{"n_experts": 160, "d_expert": 32, "balance_loss": 0.00355, "vocab_size": 8192, "norm": "rmsnorm", "norm_eps": 1e-05, "learning_rate": 0.0057, "beta1": 0.95, "beta2": 0.99}
Below are experts of layer 11 (counted from 0) of a mixture-of-experts language model. Rows are named router (the router's row for the expert), up (a neuron's input weights, with its number) and show model dimensions 0-127. Each number is 500 + 25 x the weight over its row's rms, rounded and kept within 0 to 999. Numbers have three digits each.
After each expert's rows: "mostly gets" lists some tokens that are sent to it at least half of the time. This comes from a sample of Wikipedia text that the model never trained on.

# expert 88
router:539498487500475496506522467501485498490501560520483502500464545513469504498493518489512490472437478457522473495530513505500511493458504480518488503499496461486462493480515489464493520509512488508482494500492451483480489497478487569515519493509503469490505498497509519521507498461517454536498482489496509532458434499496571499506507432525502521519523543520450521496529518523501537492444
up0:505539499504506502518490507518512500489504503546485527520522477513533473503471527449473441492475519522493532505512510487489474468538511494446479548500498511469524517515482512470471507493539498512540511492489501477510510530485502492443505507496454458527479592490475493478487439516521513519563461489522501487490532528511508515495520520549517500495483551508484494479494520495481507521489
up1:488497450481485486525526448502496524472503516505487569505468499465524517461505524436508497484513492521521548516507503490528511482495505470496482503477510513441472512484462517483541502540500489487487549508466489492535474505525491512480510493501538479506458543484523523500496552486515470511534491508499470528529495517528490474491515551509494501465472518491521497502559530543538518520530
up2:478501497513481530523503461481489531472495483503462491511493486468483515513538528498513554446547511475532503497544508446515492517495527479483556501511500469472493498471492466521514507495510528537453489507491509495483477558481483504486524448506529534519473523441528455507512489501469478458491505462507490474462519468485474466529518499501505526516506543508514511533516487498502501495444
up3:507441492533467505529526492542463490493482520464509489468519514498462502473530479478484441496470510494510523482517481523540510528477536484494469449553505486490495495518498521493506466529529515482529511491503478486468454510503505488546491497444460491493535499508536466518525488505546467504475532496452528519494495501502508505526469475477520516471531489511516484473519469462476522448489
up4:470521500482497502458474467487447474494502505498512461491522479502486447489459548522493512464478508514519516483480492520506466485514516544462515490567483551500490474505513456512494493486520516452484471515503468469550501520470488513499526522501503473552489488474494490511521493537544520498520453487518515522501477468475490475523520441519500529538489528463477510471520512480496515497463
mostly gets: " Apps", " Votes", " Candidate", " DF", " FW", " Nominated"

# expert 5
router:570510491496488519502491484533488462506466540496465482457486525521497519503479481503494505468448496516493517497495505512517551523470440465497489537507515496489492545503456544490507516517496460488479499488476490447493498495481497515548487525486491510474488491503503533508514501445497443476526491515515499489492469515490546495513454488512462516505496472513515555481525537501503525448452
up0:543549478492500480529467496528504497520491543508492484524496531504470508503514525550521491541486433516501483546510463472521473510460518496488497504559515490519516486537507495484470485471529520481531506473495467481515458553475501493475503463496465476479526481512479489482491479505482471464526480477505527489481498498495475506508551461493530453486495484460498478509502451535528471463487
up1:507467537509485483511477518522473490485480487458510476538509501475517489468491492465522512520480450459467462482522462493467535496458492500524529519493500514541490500485495480487464492493534494540503495511533505500495518518485503478533519510522510525513532522521536491489483463529451472493507536503480529544535535489495475510484468495508536475453480484499545463543496503508446561501547
up2:488511506477513537524499457515534513522491491516519465504519507494510519515546464513525514541508514474503472511489468450484509544520508502520529517512484505498459483491547539523493499496520510507465451506512502507452488502505547483433533508476495486482505545515482481482468452510541484525522434505516478456484523504536461489561487502531485471506508477517458496515488501485506496532519
up3:505498511510495537510493473496507516513488529452533520470531535524496494487469483457472512467500531520490510509507486474522504526480483527523479472500507481534458524488527483461498491540485489478481454533486436566481473520494459505523474526496486511516506482514465504511487506532526472506481510452521503481493500536516489491525445461477561528479504488501492524482534544463533513475465
up4:494528489525508534518497527511523534503517511521515501512532473471506486498514524485489484484498532530534494443529516523505475489518522463457487496440542508522511511490457463479491534511532463472504501505482481485518505483516450508504516524482522526516525543490469474501479499510495487487533481522473498518504557470495545518511491482483494488474505443541561494518455532519511527539447
mostly gets: "$", "\\", "_{", "_", " \\", "{"

# expert 137
router:522550508479494503473496480550492506513481518506451501488502527491522453508512455528476560493496491449542495479501521514501509467516495484462509538537481496470451568463495522484514511494504501558462503519493482501499487497507508526538522539511521453495516509485453470513515461491491513491534521508505489528509465505497537469509494485508473545495538492524477516566524506509491499493503
up0:489502507514501489537490500455490517482476505494540499502519499523484466485535501477485497481463498493530541529496522449451490510497517463449521514460497512489524514499484521471536496500505529521483529465516505467532507442492461486502516483562506487518488492487499497513511457500490491513478467490494485454511511499488532557492513458478532484513496525493463465460477496549423498476534
up1:503542546490502494541504493492567499476517527513495515473492514464510514514504522518500523533500482498488514519482482458458499508533505463509462503494558464532536519485514508499489514514468530497503466505517420467476511475557493504498549462469506520485493503501507457501477476517495512505488482542506475455525512459514490467488493459457474524533545517496534485489487514496512496472482
up2:500481510506474464506447505533536478460492485512526505468506516519507477518469505492520516472511455518513466479520510477517449479519488536513467493481501498469469442513549517513483495463508515498497524444502515567472496512517516489500502472487499455527453505509501461483514524470533513472523512526501495473506476507435541520543499514539524495511519507481527501499521537476472470490471
up3:491502455479504517530488500490487517518509512528527487519509522453521497476492494504452485494507496498502457472475460525552457439526484473516474524495501526523494502520471489483496492521511459508502528532532534538508510507551530499524485523518523473463487520478467514452482509477516516468427500456493484519509503499524466485548495519495531516517523511462472517508504563463514505509525
up4:476530507483513525489515499449512519508503481501501520480547519527510500510486519489522483505498470545483475503517519536516500545501476516501470486507530474506514529543471521508453491550540513503483475468486482534482530503479531521488514445483501468523518455500480486485489551498457463491473486482529506477477469510513473505516551485492500531474503493483535480447507545467481527571519
mostly gets: " American", " British", " German", " local", " national", "American"

# expert 74
router:525577487510512503502511458487442478520506517530467520489499516469471483544470505545495506477488496500505452478499520487508508492484495489464457500525459444491472530505497535489563497508514458516470538476501502481478544502497503505504519506502496486456530487494458514454510472493505480465535492496499553513498493484499489479525516490517479506481544490542471544548504498498531522510490
up0:473515508470522514471468489470492496513500519493519514484452499521556461552482516554507481519488500502485493494493483482509504534463506510511500484484468527518515469480558532515459480509527490526483483517489480507496499492475500461481476494517509528516528519535491467505532512491508511519468538525494479470524482469448475465499544482479469480478505535562484468438491512470459549491498
up1:488469478522532514535511511530492468523485518521513498501522500508475520514516529546527518510480478478485489502492438534554557507523500484499488447496569497512493494478483517468504507502497504525482517550481507534455502513507530492503496501495521509477479437505463520545482500530511483527514467487512485514534483490506508485493474492488490519463552460460499504504488432544469486505467
up2:511545479463536492538480512490505503510516460513468547520522479470483512494502525510514479518524506503518494503525470531487486486461500511465512500511513453524492520453507500496486515506504485501474515536549525488487467520533513517493535513482520495441506537466503502536568489474512481544509478490497462464439536555511508493519540494483473475511498496501460552477509519509501458504526
up3:509530496507501543491509458528538482492486500499523508507505487460480514493493443489480498503537538538517507526505487497488544500509522526523494533524571506519497460531516518464494493486525464525470523565478521485467506504530474544508513504472514513478497464511561515483494475549494489481498444502536491485510522490457463493497498486490450503477505475457519524489520505494467478462513
up4:541496471517525499447544506509502498490490524532510460462486499467503493520493492472491472463498499506500446499473524494474481508534466513552503481489526443489469483483482483532560500487523475503548510508557526502485491473532493531468489477497460512481514506516496437528489540484530531474490502541513481483470527509522494495523518557523466535478505512525509491485478473508515499471492
mostly gets: " an", " a", " or", " His", " contains", "whose"

# expert 116
router:511565493484481496544501464512469486506475497506486544456485503485473520510434496548465521500488465503492444477487506505480501459494518504491466496503494451488479521475516490464521521514530503536458537475458465502503527491514495528535502501529506492482530502478497518470497486495518496490525517518513564510469478496491521498559508462507495524475528523532463522555502533525485502505493
up0:492486499504491508544467469450497526532503486547479531432553484491520500540488548491474450506510505515459535533503503508476533458505476521479515508475485449504508488515505476533528534497469472474515485516475520479488473491465466504498514498453508545498498517489543517522495472512478514498554469482503518526486479506493510460511496488455487499446478471486514510509482456491491518504506
up1:485513458537506515472467457489492448510475488503542508539486526538466486470486487509474481533532494530502492448527538522486481506495513495554485526498475517487536542499518509532463512493502505510516501485532532541456500538567452519528515471532521483466510500532474527522496470498495511500478476505459531487514484502528538486466526533495515490522492501525488471493461510525493530498511
up2:452503499447497493482460481471457516528530519508549528515515505534500499525535513508504497520519505517512542512526482498522533462524505509503475544475516542477547482475536470468443477492520483480509483471504456452500471498557494508486498508514485480467503520455517484488513533474517512478478471497508460497503511512517497519481504453521480485455508481495457488538486522517455517471514
up3:479486500500517502488450515473504530481534506511493490510505482480500523502472505546511516487551487479511499505521522534497507435485478505514477545482468498508518462518503499481523489471484484511479489488523484502457491485527541453446550434500503513504513469511515530502481486488519491555508498491504487530514485482484463480523530572501468520518470488485533487475470511464517486537438
up4:462463523540489490526478485486548485468524502475485485469483516467494530507504456491478501487489536513457489499484486510467512491503491480456498536458444464485525489517523537534510467494522486478485480517489498483505532519503541486507471464523517507456514466487487504532515523516484512457486472583485511492542504502461473518505459502501449467500480521504552507508510471505496466494518
mostly gets: "The", " a", " an", " The", " the", " Best"

# expert 57
router:548514499467474575511462478530505449496410528522486524466495499451510539535498479530490510504486515449523518474504510520489500499488513467511509515497461497469503499494496486484502514514522487497463499457506495489449483499503499516534533527489492490444502481496500513508511482469555512496513520508489489515484497501505526504498485469542484552472499497517476485525495550510539492519456
up0:484483516509519479505449531535487522519512491510476520497497485496527509517518480501467488535478481451526454483499486477468501480501524497567499490497514475479493460531474513515484519473528505527531516554496541517500497531452467515509507530525491488536527517487477475486476482476497507487478509508451513527493539491492482481472446512498487434505513464498485469501463424529500461503509
up1:519485501482528465524496483476496483489519481448434499512495485492490506494503465495480447484481509520489463465485496487506411511442508489445505488511489503498491488512521531457524545460499528542478528486551506480515511537493526530481467502499506511443512506494513494515533483497506502480487481490506484515482475431513482521491514498496521513469476514534504497529456482514539499510529
up2:514524477510527514519485465489484497538514496473487527500495545513505507522525488477549496522520477464499483504496481535492496508481502481489457538502512529531519471525460555499498525462535569508495472493546529443503539484504542497516497491515533519518450514500472504456495527461560507485492494491508499498484533504483488492527479519509504503474533486514463492472459450487500521476452
up3:522514486485502518489523450520509482497468505516506486486496449500513465498516519477513483489525550519531531460521482493491506502499504495461468472503531483540494522517468438461463497534485493480500468490461464563462525455507504483534475517468450519531517490531518464485532506504488510533485489483512497462466503527466530538524519494527483536503474495549508499505487527495525509539485
up4:475486476476504495481451514519497483507466510522524518508528512516490516485482527531478504476475478518486507515491498489463521505473521450480480520455490526436505495516552477488460525484473491490553497529537471496507499493527505404496478523516513533490478520451538509484528476501491538495526459498536484491479482537444513492490497524473473475493511499521496521510500528474460511471498
mostly gets: "II", " III", " pandemic"

# expert 34
router:573516507483444519483508492534473460510475544535478537460479512500530551524504501494481492495462469511532513513513519528501521517484471483509482528518509495479472548516470531491495515527508476483444471501486458444463506488496483524571490515506475504490470479500510516519509509482492475501506494510494529521492497502499535482501468467537463534484510498495497519505531539484532517450484
up0:519509461480527509507482454524467506530547488486469516511489497514494513492563521516477503540491457513522479526460509508507462494493493471461511449528514514473531576504515510478442510531505504539493442511496468526513551480497482559463511504528473551479481463483491524511458499516496506480477495489492521490518525499483514494513485481501489496486486502518483547531483496474511521491491
up1:511481519497493509492508509531510532493542484504549465462479509495488507493558519496480466451478516505527477512467552519464483535510463525496539494517533487482499491468524500490520531520477493493510493467533494530488476506490529512528473496503521497508502469501504510550477551456425485494456534480464471517446539490483514507530486490486512531543540525493503494507487476510513534485518
up2:515505496477510458472521525487495467528515520476499523496519456474501500457450480529480495549500487444545536480447474499525545500525501475532545516486483468525485526494474472475494467472499483514508452503479531499513469513499512526535525459492505470527501484519474484531521528476547496472475521535450513505488488523507463541504487509499461519507488485495503490545503535494538503516503
up3:534494514513511519472459547517520521480505557555528497527477526482513514509510534506496508512494462486475502517499550531499478522509518497503486484487576524489443522486484468486498499547502507503503504520523509507448487483489495491544499494521510498529468490495513518513526498536508478498520535456529525496529541534532539480521513457531521518470462539549476518516526501512463483521503
up4:503496471488455541474502506448487467493490516481503483464553525485496465500512515530513480536506482506520542496497493527520477487472531481542480566461503478490474546478499507473492498522459526443506516473476515465509485513469458504528518524501521520499467495521488481489467474503513487512454475567518516463492542500491494501458509511510466512470534531477473538524510505485491490518491
mostly gets: " lb", " mm", " cm", "}", "^", "α"

# expert 89
router:514509488502489524509491456474473491535499524515503510487489541491478503503493480521507537513482490436515487457485507527481496505501421472492488488515474491494491492494525516480534521547495462523457503516461472487448514494465492512493516525499511479497556466520474486469521482477504480459494502520547543497502498474477494481507497482506453492522522514572460518507557500535540523504485
up0:499456484530512540537453537500514504507445463498473551489483497508518559497507505466473512536524548482480485493535524499510445475472486470494473485503500506471504461507495484504505518499552512489477524491516492505492497508512433519489557502521473491494469523534512515535521499488480517505472490548517510495464476501493481500435503498499500450506442504512470491512514500500489502493539
up1:485517469452528539507493481514524515512506463485491463499500485522500502460475451486496515554473451486458465475468504519509503506457507528505505542483493504487526524501503508489476549498526538458489522492466514555520529483549471510495494510489533491521516525486523486492498508511444460501487533565511522499484454539458498514519532477507518504477532483491530505481509537521479493509514
up2:528475491488548526481547522448507484493519486549518533491499441437532460506503504459487474503512515515499505508487475499483496517514460486521500518497457484476505512489463470484531525504468482499528524482487466491497457537542494513513553470495516515472525506495467530491546503545481482470480534456532518458518491513525481514500480510513493504509464449501495513508482489519499532469529
up3:492530505549464487507497508500492523534534502503493531487545478449480485463508513471470487507487520497536502537488533514493508495494573527530511495475504520505474507502500473477527527536527522510529485518477513501513493523517542513474530495560513472465524526498519492497491472502506465452486511495490496491459477504504504529473531506508575477480493514474570473500511460552479477506493
up4:522479458485504527555493468475494502509457474490509476480519475443492494535540533476470478520504488486555500544555465475526498516491496511443514529513479468532502469502504537561511500520477517509526474443504456468482497491527512503492477478500499510483493516453474462500500526463484484471475496510474484466486496511483536512494510515458498526514515536489523484466485497493531517494491
mostly gets: " and", " or", " could", " &", " to", " helped"

# expert 92
router:525529483482477495504488470503486482486507508529461516504487551493506486530468510510485514495512472502522450437501506494483511509519451454479487489491490444495483520491481508505510530498511493516512494487482485507491545491489497537570508484489508502485536476461462540449513490488566492488527511498550555520506487459507508519552499451510493504484519487531461497539478550504516495489486
up0:463485469522553516471490483548516521483491501504449489496530480529493476497492458509486486475516536486540499531501524522494459490507499508477465483542465450467482483510498494517489545457494423492488559510493491484493502507495449494482481487502471523525505520473496470517525511493464499496485499495538476479513489495512521511527483534513450530509522537469552474534499495472489474523528
up1:542513534466505499467472507503503518453486479498492440527493456524490503475497510502476481487502515530511474523497485483524460522521489516519519502481447530511557488524450514481522528533461482538475509494473501477484428471511545479537503459475504516516465475460526506495467493527496486506491547509501487507541488485500530518521465505483481508492510443484517502511500508552510484471488
up2:492525451540478525466509471464515494494484500531488506518437525520498528509507530482452466490483488515474465489508479462529491528474505517482489462497518541474541532527481478509534491504515507473493505510556535451524493509530521470522541511519477478460529475503510515510518518516504475499542429529547508492502475506489476509535511474501518501490471480499484496473525453505498460493476
up3:511499457467483517513469556493450484442509488509517490539483497490527497528471471463516437465494516513469498493508446467485514534513513478483514499490506525491464502504508476492524516469500490510532492480503511466492557504471497508517480507488542478471539511484513508485502493543518508458486477471471519505526467472431526480509509446511523491505497469446475476467502489465499518502497
up4:470481536468534469506516530537494519507531496513474515471527484489498516551559543526498471529474487464491455476505496507507500481497490458481503504503463479485474485561488527512514495529479512520504447499513529494523499557489497506496500492503489520482458517495477509476483486513503543457522480519509466513465511477491463528512464486541497530483450535466469503461460518466510509504468
mostly gets: " its", " their", " his", "whose", " the", " His"

# expert 4
router:540490505504509492498483482542508468481464516514485501467504510458472519551466455524481536486476477505517488464497521531486552490481466508500494525515503483500487506458515518477536492478490457496491557481479468491452539471494499510498516511527497470460526481496493522468539483486479494512533527487509511518484500494517488465521487464511445507527522513577514544502545520524526516465489
up0:474514546454531532548502539510501498551530503476497441492488498517476518551505445496502493502493465495530547508486481510503509494499478494502481520479463502487502476523518508525516500489490549454495492460486518493489481548475537484475524502483505452522498525497489509463487523458512517485514538528495513522493515471480556487529514516507447494486531542487550492504488516507508470504549
up1:469490496496504470512568548511466496562491474462468491456498535468501494486531536471486477511496492484475517466535478507483527508514529465510489551497507476482485522520524512500524496499490487497461525492505491491501510464459491538487528538456527551525520489537491519481459482495467444523524505481451493510503513504492491509443477490484507502534539505491455483512472480494524492523496
up2:529501493506491510494464540489535542493520473477522518470517503507506476546476477504480525508532481546503501522531532554504498516529500476492453539519534512458526499510496485492541499513499507505514501514456501506540492508471539530529483534492526482536473527498527506508438507464470466522489497522504507508503517499529564522502548460503498503480497509456472472511498519545510474498560
up3:513506526517455462514475496470533527484490495558483528488499450511520464495486496525504468513543497485466502484512473532473517511512503469526507523471536483488481464519488504489479473525496486451538495471535493539509491473495523508496515483490493521522455531500464468475508490475519515475481473455532472490527527483440516512501483518517518511491458486537457465510432532464495497481487
up4:525529457484458492507500501506537511552536497489503482468560518474517506494524462528497516488508519512542504514517486516477554487453476543467495500489511490470457491504539508507545496482514542504483496516489468507478493516499517487492495476477489474473465498491512524537539446495468459456535511476496451533447468523524476466500533502495519541515501510518492476469517479475518492508490
mostly gets: " when", " where", " because", " although", " if", " which"

# expert 64
router:535530505497484507474512464498498475506490503502488514451496510487462538536460473536492507460468467452518489516495507539471540481488452480479473492553512467474512514489500522458514531511495466531476545457490480482488517477485491509475501549494494481481496458507494518456499481479482504498536531499526505499509486502484500491510492482515451502484505523565487542513557514521552520462500
up0:544531508477490498507505515497482505505471463468467535519502477518485522474550525473500484494499482551546481513477507492452536463482512534521501485500482515487512466495496521479480467452512473504513491484511467466454506511476505473464497507511459480420441529497479515484502484511490545487481516536492491515488479512527501503508498484489478472470474457478483531486456473537519542495527
up1:509570483504510535488487469537546492530509528529485487529514485510509483514493502542479468516499450555483497522536452470495486502510503529444490469524512499498522494522501460455512527493481499518539506473500515486538511466445465503538470532570492495503479538499493508487500475493527520543517534477489489533521496522493505494527464526496504503484530511501502462529480478509515470490518
up2:484514525465473460474544514506535523492502501520502494504453521515520511485528516466511431551452512493477468472493515514519508522494486491474491470470515504496525513498493512482500477455511527438467518480494488491500488481517489464506449515459470458479496484541490472487476484506515480496494508497494498502529452507441492502463494479494530504494521481498467447469458491447504448499498
up3:533551513534491525544494468480483507476476557493492524513529484509543500461503500522492494503535530487470519463499528526503480496540486510512507470469516530526525506523504522535478492518468494497553476513513517513489541487512559481543488515521509520481501504435441566503532508465523496493498526488517494478501528498475470492452455535503515497512491490519492502460492520498535506515502
up4:518484483469460485472527507472480525502504478503482479468476499519480487462465508451482488502479484583494461523488492526518503477484471511503534516528472523494530470493482543505512526492524531495528531488505512471519497492508501544482496530515450487486430488489515527449477497463490527517500496475482506503519524518508504528541501471528492487485539510481452504464494529468508505554457
mostly gets: "),", "\",", " &", ",", ");"

# expert 95
router:514540506513483521539492458511503491501487507556480510501499473513500525494473516526495545485481492441503474488491511512501486495489500512495472493527491449466485522502520515508551494498533446510472528504519454458476532480498480502524502498517526465502562484522517508466510501484523493511489499538517554499482513477513521493554463499500450496544503522507510569505510501534485550455481
up0:470507521459504535492534513503537503528467527567501522520529499501496477475488507537501520482499513542493517507511480498486501486474490464525511480498508475520515471471522520529499505537461496505516480528566528466499554529511517504537483455513534496495472463470485484509520531483481573477497483459440503483502511506518471507518513487541490528500518482527437497493505516493516497535482
up1:505535557535483487560524521509511501527543485484512524460523510500528499531492472487496573513475493524490473498506493474475511530541476460544518503483509473480491528487497479509482487497479462548493535474498486513505479517468499475545515501467484518531473542510517517475459493499513500453486459512510508505496509504467441456516483462501481501507501505488516500565505463464495506516508
up2:523454515527468485471479514514548468536503497495480448498562502516507526474526471456491541516525518525507540499493523514527549495461488496501500485471524486515516519470527492508499546516502492527452478513472523507492510477515492510533543513497523482538497490476500506467457502527517474532501452507512501558526492487483523534478477476512480498471531476459494538476457493518476471513513
up3:492550499556457538488486464514496517502513522524502541504479471466454489505530512461464458524511511533457482477495547533521480528559513546444513497521510510496503480537530507525525527489509526492512505509491482506494484515545459490496501473529486448450505485483474524511491503491503489499509491509514495502469490502512509525529504520519514450469489461501506474449453488498518488485524
up4:504481516482452487487537492503503534522526498513493490533460492483525532537491514547484519551501464488526530510536518493486504524494496518504528485452506512528514494481485525487509482505483482522538476490511477511474527465538488447544495492530522470517490463551524437504517485511528539501491512534515482482515507508515521445496462464507477545521520478504529478499529531494462443506504
mostly gets: " be", "See", " is", " among", " after", " After"

# expert 113
router:569494495507489523510505495547512463503493503492497520507511516475480524545496473514501546489488487487519500474511512555476520483476489463494481500508458466491495502425524509484543506487497479503457523490494499493438513449457481556501513516523499490478500494481501531475541454449495489475519519511506509503469510510498493470510467460514455508524512484531494548516525502521501554501485
up0:479511526515522541525471498560541493575492477498494475499527471510538493518451476484511547504487474481493496554521516495475513499441533523548504550490489502511502486486517529469505486460508512520533507527499525477487480543510440513462518513488463507513497487479477538503519495524466528513511515507511494498498519504501490522494497492516532488471537473456492503492484475538471525543523
up1:498514512446501493509515471486523488534489511492473525482497541480487518472530520520465490540460480546471489490463496483484498459503496496525500480518546563501478493499547519495507482545464496509528540492480486498513507502500493495492479528554452530488467465511530498569516477556523538503507490509510512485446517498517477492510536513502493518527492503556476499476465521486489501494461
up2:483478479476534539499482500438490558468534492515540471504514496519539489509483504529504477543483491492468494461453518502521466503548453500493514505487456506488485481475510508499485510537511510507530493526491532531524494468459454460526498510494475488502471509496489487533463496514499500462501496515508459462463544479518502465492458459465514528466493485485470487450492495489474508464495
up3:474478479516460512505536478485541506503493516444545500500490487515522527507477476511507494538483490457483473491499459524487487442490478535472518531566490476484490506536540498468516455485529466489522511536518502484510502516448522530530493497490472561486518566528491495525492496517504517518482516464520518527538480478482508490504507505507469469524486473506511504515545481513451498515512
up4:552490522513510539479499507501497454442482526514470515528504534497547504546529501518476489467536498523534505507502540519475486453521511525513516504510453502475520439446524507511463499483505498509512494519501493530486471509494503493496509522539534496485506550481507536493520498530503540500526488515476454498514506484529490522505452461496476481543505497468458473507536515542509535533488
mostly gets: "\".", " However", ".\"", " because", " while", " where"

# expert 143
router:515512494495493505494481485515482492526476498524477494450498502503517483520494488503511515511487503454477440512511520539488503495466506507476463532549521513456480518491516514493494546466546484518483505468463505490502530464446490552521495501535562475497490474494505487486508496431524485472497554511549517539460454489510486495550501466503483497483515527493480495477538521546493505499478
up0:467530514505530503480508515451457484499475541470507465496512528488468482503479482475527479548479527514475474529496521448502528489470481487478501505513489452457481523462491477526485539502478532529464524504519508464527503532487465508489503501531522429482494469476438485507536466495451510495507514507494519514481481468489485526499530532459510454471496504478510474518503487483476485484512
up1:486500495490478484472475534517487472467488510535525534508518504495493486516526552533523517475448493516477498499520458480544453485484489493518543514522532500492462538497480518499482508495499482451488494511497498523476485503478529468494508506529492496529492509471475521555528492481483486537501474544446516533506528492489465532512544479519458536506537446469467510505535551483496481479470
up2:485505495477504460499488520496493465512467534526511492519475495447531530477500517479517468494502507483497479474489465506499455475542495511469477492544509485500549501527489538445533508472519504469530513455525480519514477497500457545537531467490490513469483489439481517498552515456487506456535540492490527539505524477485508528490497527492488524499517531476512513476539482494487479539477
up3:496486494498495455521481489488492474484485491477440464470468543493509514494498514480504513498550483514504472529498499494503499520523488450505519557476491490473470542484520502532512467544494540522524467490458513484505534493509505512504497512491493482479478516464498472447447481498486502475456490502514517534528480526555464478546492491528484479522483482482503567517454490541510533474497
up4:515533513524476498459529506477484509557472521483465516500500482508493474481519487489440507514545502479526459509518503523504494507478429534501532521516520548492499514471445505507479514468553500530490495504492488534537512469496500511468487539517555499487526513469510486455470448549488480511548520499506481520498468502504464500477524491495523458512528463513500497486495476518519506485482
mostly gets: " Re", " re", " De", " de", " inter", " non"

# expert 12
router:521538520499499507513500456522485488515495487539505495492489524484489525496481443514499532500512433456478458503524523499479500465506474499494494494507494470474492543502518540503551515546547462522485536475525478494436530486488482533501517539505539453485553448513491482453487486481529489520506498502541535489485496492488519514524511493520504502481507508548481491538506527512502525461490
up0:530482507489479504524499486495543491485523507493463477533514486510483481510470477491541467507542518516496531510507533505545505492515523535506509492521533505494521494537444503521485481490489524488501495542473482496513523509507486474482508519520483499494419520510496466525487483498541497512478540440490485442497513531541565502460505540491519450469489481514504469506489549524495456536506
up1:478560491502443476498514485482526495483482466514529533458525521534497488491516511497483493504458444481484492496501477524500523490468498503527495493463498486491475522519519499452455509488529505489417516486489505522488498523491504488505490521513449497478471542514494518483457500530507476495521523539544473529500458511507537504478518514466474487539508507460510464523522495522448492542525
up2:511493448491489489491482492490470484502480500476529517416516486491491495485494516479513472505507526525492460482533520497479512525469517474511513463480474480528525505519506449511515503527507513484470528490501493518487486468563465535469524511466511457506490493548514509495505519511507475433459519485501521487516468534485481456534497520506552521537509543541519523483471513552501488501488
up3:471476518447476530488545506488516475501498491515522526477518515497475507533486491496477497474494472553459501498491468516501488478530458480486503485500497547480478538497458493480450463511498491502513478543487521501510489465491482537533526492533486496505479466539512508493521550528466508492513517511570494474534539501488507515485533561514543524511556501505508480553503534526506492499493
up4:525505517490510511483512489482489484518542523459498426544520473507475524537507564534494521547512527463501520492512487469513515485483515479542485484505525505482526514472506506518489523479520545466508533433515519472498500504551490466496498489489490524509478513527534502558510500520508520510527505508512485516512528490516515560492443495525493496500496530527554538500494467485507532484494
mostly gets: " during", " on", " from", "On", " in", " throughout"

# expert 123
router:529500485505491503512505471561502477485488519509469510504510513471478516553502478486492512493499482514506485421537518497494549511477499468493507552511496459496505517447497546458518502498502458497511513494494483498449531477480480536507506510518499485454511497448481535459505480449495460477532505498518505509496497492500505469493473474519452500544520486550518557506519502516497528463479
up0:515502476578502524526461493549457482502486504494521468521508553498479531530540515522496492445556469483499531475521479503516472483502506504480480491509459467509475481497485482493516461496500482477486477488493547495473446526490516503487502520501501563531539492517473478474498509505522531519518493515520504485515519429497494513504506528477517481476477492514505492494451514531523502552494
up1:498460453500503460492512478465540494523492459500472480486489523487520497514474514526499522492463486456498488486521486508535541518517525503494469540556492478520505469484518462479452483508555488504533512499521465501557474472469481493495530469511481519484495480452496514512509547483487532503514562450510484496534520532513468483522540510497519515494498535501503526543507507459482510493476
up2:514522502479532496541478517485542475522534510508475510496515502507490496483519478516511487520522501472483492488487527463556533529507476524515474488534497555474488485519489516487485508461480541506504505508500482481518496505481504472516507532466482514539520498510447496490445506456505528497530459552502471530513497440534454468455482529520440518521482473492488532500448533507494491528507
up3:506457518471508530477508472501454490521546545480480466489527517482446505478490463513506447512529530545542512483488529473482527495537490546458487495516514516534539497470463461507512478480487542516540504489529496522468512489501520492475533532548525483470507489505530503485495498506510525446462526487493513462515508471539496502508490496516489464466495487532513499525505483522474480513463
up4:505496502519477508480536454482480503483508485446493528541515496531501490460495523436519488508546496527518478473478483515499494475499473476507467505488522478521495570506472493526471448514544478443497523478523491487521523527490504500513455503519514465495484490509483514490487520507491469488514498473485492471513501482489492580493526534484464520446553481469498499465488498497538512523522
mostly gets: " where", " However", " because", "\".", " although", " though"

# expert 84
router:530542509496494503500503440531481509489498498540500491494493505473489492511496467536506490474507492478494472497529508498482513471483480467493459508513506446491486555495502549516572493516516439479473525491531486473422505498479501525499500513527525463487557449509461497466509478485499474512493502505512528524491485470497533514526490488507487539499492492556505523509527530498542509459486
up0:542512463484513546512542487483536483499495470507514516506524482431500498486514501501499494504491502522535462527500485485506507478519527502562464502460470493468515521498509500506461521493501487495500506562552484477464453477509489474513539524521504509500494474557498531487494464522508565498521533470500504482482514473517539505497532505445514472492490536500535497503527536503479522541496
up1:507480523453520488477518459515501494510466488516492483521509483494444521482515462509489507492513505470517535556499460459492541534489519505500493524531501495478480513463514495546496517505495470512495476489494486515541506501490544498482463555473522450491520486501462515519479487502461523488485460495489473529530501536463520519466470471464548484472538533457477540506501470508536474499470
up2:531511451471524506479489531481464512532508471489515456511520502533567459538465460477509507480520517471525480476531492539501487551524467450516511492520479488467466440495503480534529508470537458463491509497466478501512489463448522530497496517494499500488533499526495470486483523521492502515497489480489510492502506518491500466507494504525545501508457509482483516481515489527489446520461
up3:541468476482483483501496483469512486481480471493505504478539516507529491526513514518501510505482487513483471458522498505509473499528458499543516503491529544511485473470527539504504486517516511469445486463488498533475492469487476517556457490522537529565479461474529503520474498504501495551548494515506511518492474493505539549526524506501550510497474490569499533476502488467519493510469
up4:510445509493511496531453463489535495538495464473558482478540516523490518485472477518509498492515527485493502487482521528516473512469478492474466475539493481447489489542510486469483505493523429512524501497513526537469474487495531483501515515459554535487497523500502494469494513497525476508491516483440517533506511477510487500475519478499439552451504513487517469512520523484514493512523
mostly gets: " during", " between", " into", " around", " from", " using"